Weights of a small mixture-of-experts language model, trained from scratch on English Wikipedia: 11.8M parameters, 542M tokens.
Below are experts of layer 5 (counted from 0) of a mixture-of-experts language model. Rows are named gate (a neuron's input weights, with its number), up (a neuron's input weights, with its number) and show model dimensions 0-159. Each number is 500 + 50 x the weight over its row's rms, rounded and kept within 0 to 999. Numbers have three digits each.
Before each expert's rows: "gets" lists some tokens that make up at least twice as much of what it gets as of all text. This comes from a sample of Wikipedia text that the model never trained on. Tokens count by the router's weight.

# expert 39
gets: " ", " |", "\n", " (", ";", "|"
gate1:537526521514410586520538517517484525475372586474406456388533470512407541486570520491516543570471449461490479622451505503611476553459509577504550494462452538517478531531440518433493456507513527552456427547490557459457457481543501487567541455501487602514481424486476522488595458517405458496485499511611431488462519440530488308535476524530463522465455449469517496510493514537469502434641581518501516458558599491578477508487556538549556468476558535470492533509510532537525456398453498
up1:507518524579443531446548455518566427518449677508472492539552532479429467432561534539548466496545456536461481494452563544482555520447497555579519486420468502465486507495464388545537543519549426566412514450549535526431493492521470469427549424499445585605441502480397543473583468435455515604472502531550557475596508493475437523539527517452471484498459486569491569538482504526606495535508644480601468526494428453462553471483503498497545495495595457451530572454503563543550452473459525
gate2:484563591419464510502476452589494413492434514431518497477549452528449549547455485479535458424514481474517544470520456420462584481552549531484511513500517498486476477472492505572518475538508508551379538486588528464420573559442479479495494484502459396522530464557499400486486480464568339547504454516571417531518471495578462432532477508531371454497463510328455607550420474495555511564482486588479498484520545493450556486449496486482391450481503449501551521562565532469587467567488526
up2:460546448473489464477471524539518469478505462478475567579479531518506545479554426449616398596449471567503605538528537499478456478508457494523469548487455535510502606390444483580512562471503548523497536533542422469465476515371579512479595446488478526501485513445513522568376534514540440456430471520588467374555467576546537511502393499439461604447452443506496509575472566551569469537449537503427453509507504536512514484453510467553468489509429481554536450502563553519441521366499560

# expert 36
gets: "0", "2", "1", "4", "3", "6"
gate9:512484421473564489567473513463530433410500461510610501452580477408386499480562501530519491540551545601393419492444468441525541584479522413438545504602519455529517525478451493523537496500454496466431555488513536507423399414429495599597488461513548517465498465536552426500548441537516515493511480573542471470549506467473492464454527500548542463570523469440532417575463598554512533536440539438500443528390523450515453499559502548466564425496523380564521507473470421562455472558497482
up9:552448593554461582438451522487505523468624530453410556548526490550527499489463490572509495481439515490596470520522527579563551439521498577495504524452527502486408445516478551475403527392443578464519476538532474468417507479445510468553510382498438503467425476590506483468574481508498567433478482447495516477497620417389487461515394429559510490419482424515579575497545485562525531594470480535481507419569472556564459435500471483514550493468502415471506488482420460525565470582499499
gate10:491449559542449513460487489456475443419533488486497481488361431526544560507545480502491533490585458446531468517523515600520556419471499523532386478502414475417566586436435445492550568494430470548572521563560508453428484457532563524480504493479527444575505510430428561444504488501419495488567512547465473557569517380493466491436504437573509416518504470548423464473538557487471502475477441483502493473450545596572510518443522498450478517511578668423543444475456421498412494502547425
up10:483468499509568493500503553561507511462475562504365503519503544462470452655472483407392430449487514518532448386406452542470511474507412483566568394571512570512399444575394476495512505493493492538400511450417514531499464471462459526501573526531495526485429417437540544437492496469522463605512554462470469631477441556569476523483510488443455431519566475495506486489457432471488526524472455490475413472419480535539495444438436498519521574525549527467453419477477482554553582518479500

# expert 27
gets: " |\n", " |", "\n", " (", ")\n", "|"
gate1:429547530583431457533558458520535543338486576492527458538544544448482501527534526497501519474466432538514467512521499483475456610509481502479554481441422540504431444459470459564456472498569482500522541550420481462484535447559494485578396391514449506519550528493441508444526505512512470523448506548508457479578489505490500363440473508460444500523413488587467566474573534567516487520543560541620427476480515500481626522476535488433574432435500439629477482471410449499473523622448470
up1:521539453538536548376512569570464381544537509490428511484413494528451471508560517491555493458444495555485375572534608630545506496507537489477594504470494532467506461465480387476440519396520465504515470499461387501536475416541518431495444445465451564497484579453502616487506482454458561564517508498578484494545541477442556546462555479489549569532534593535551529561544478549468466513469485538548438420467498520432532435514517417561536510554509509540456545492490547566638486532472461
gate2:460494522489476480451506519533430393518389438431514518509474517551461543485449468539544468494494476533590486601488523440395599520550558453578456455521515567545513497520538489477567493364526529556440460473504493402392600497401445435480459542472484493424501481381529498439442511542574544579447486585598485471467522519478377389502501463538424500452482553507545511510459465483461500561508582468498495496501454501439439517520490518469406488516464584493479535545487426507503494515606538
up2:545543588487497422511442446507483516456408465575468509491526502547561526505476482548521435469394466484557538624522476467419488595497556541592534535462448547578542559463513410515593465543529581534528464509513528417466500457496519531482484510443511605456552400496488515498437410530545451493466430514592433400469519553523508505522493502499572471465454484542475481521400463600530567504505507384562554462479603495473498462524487408530447515444563353439432539474466482503464519518490511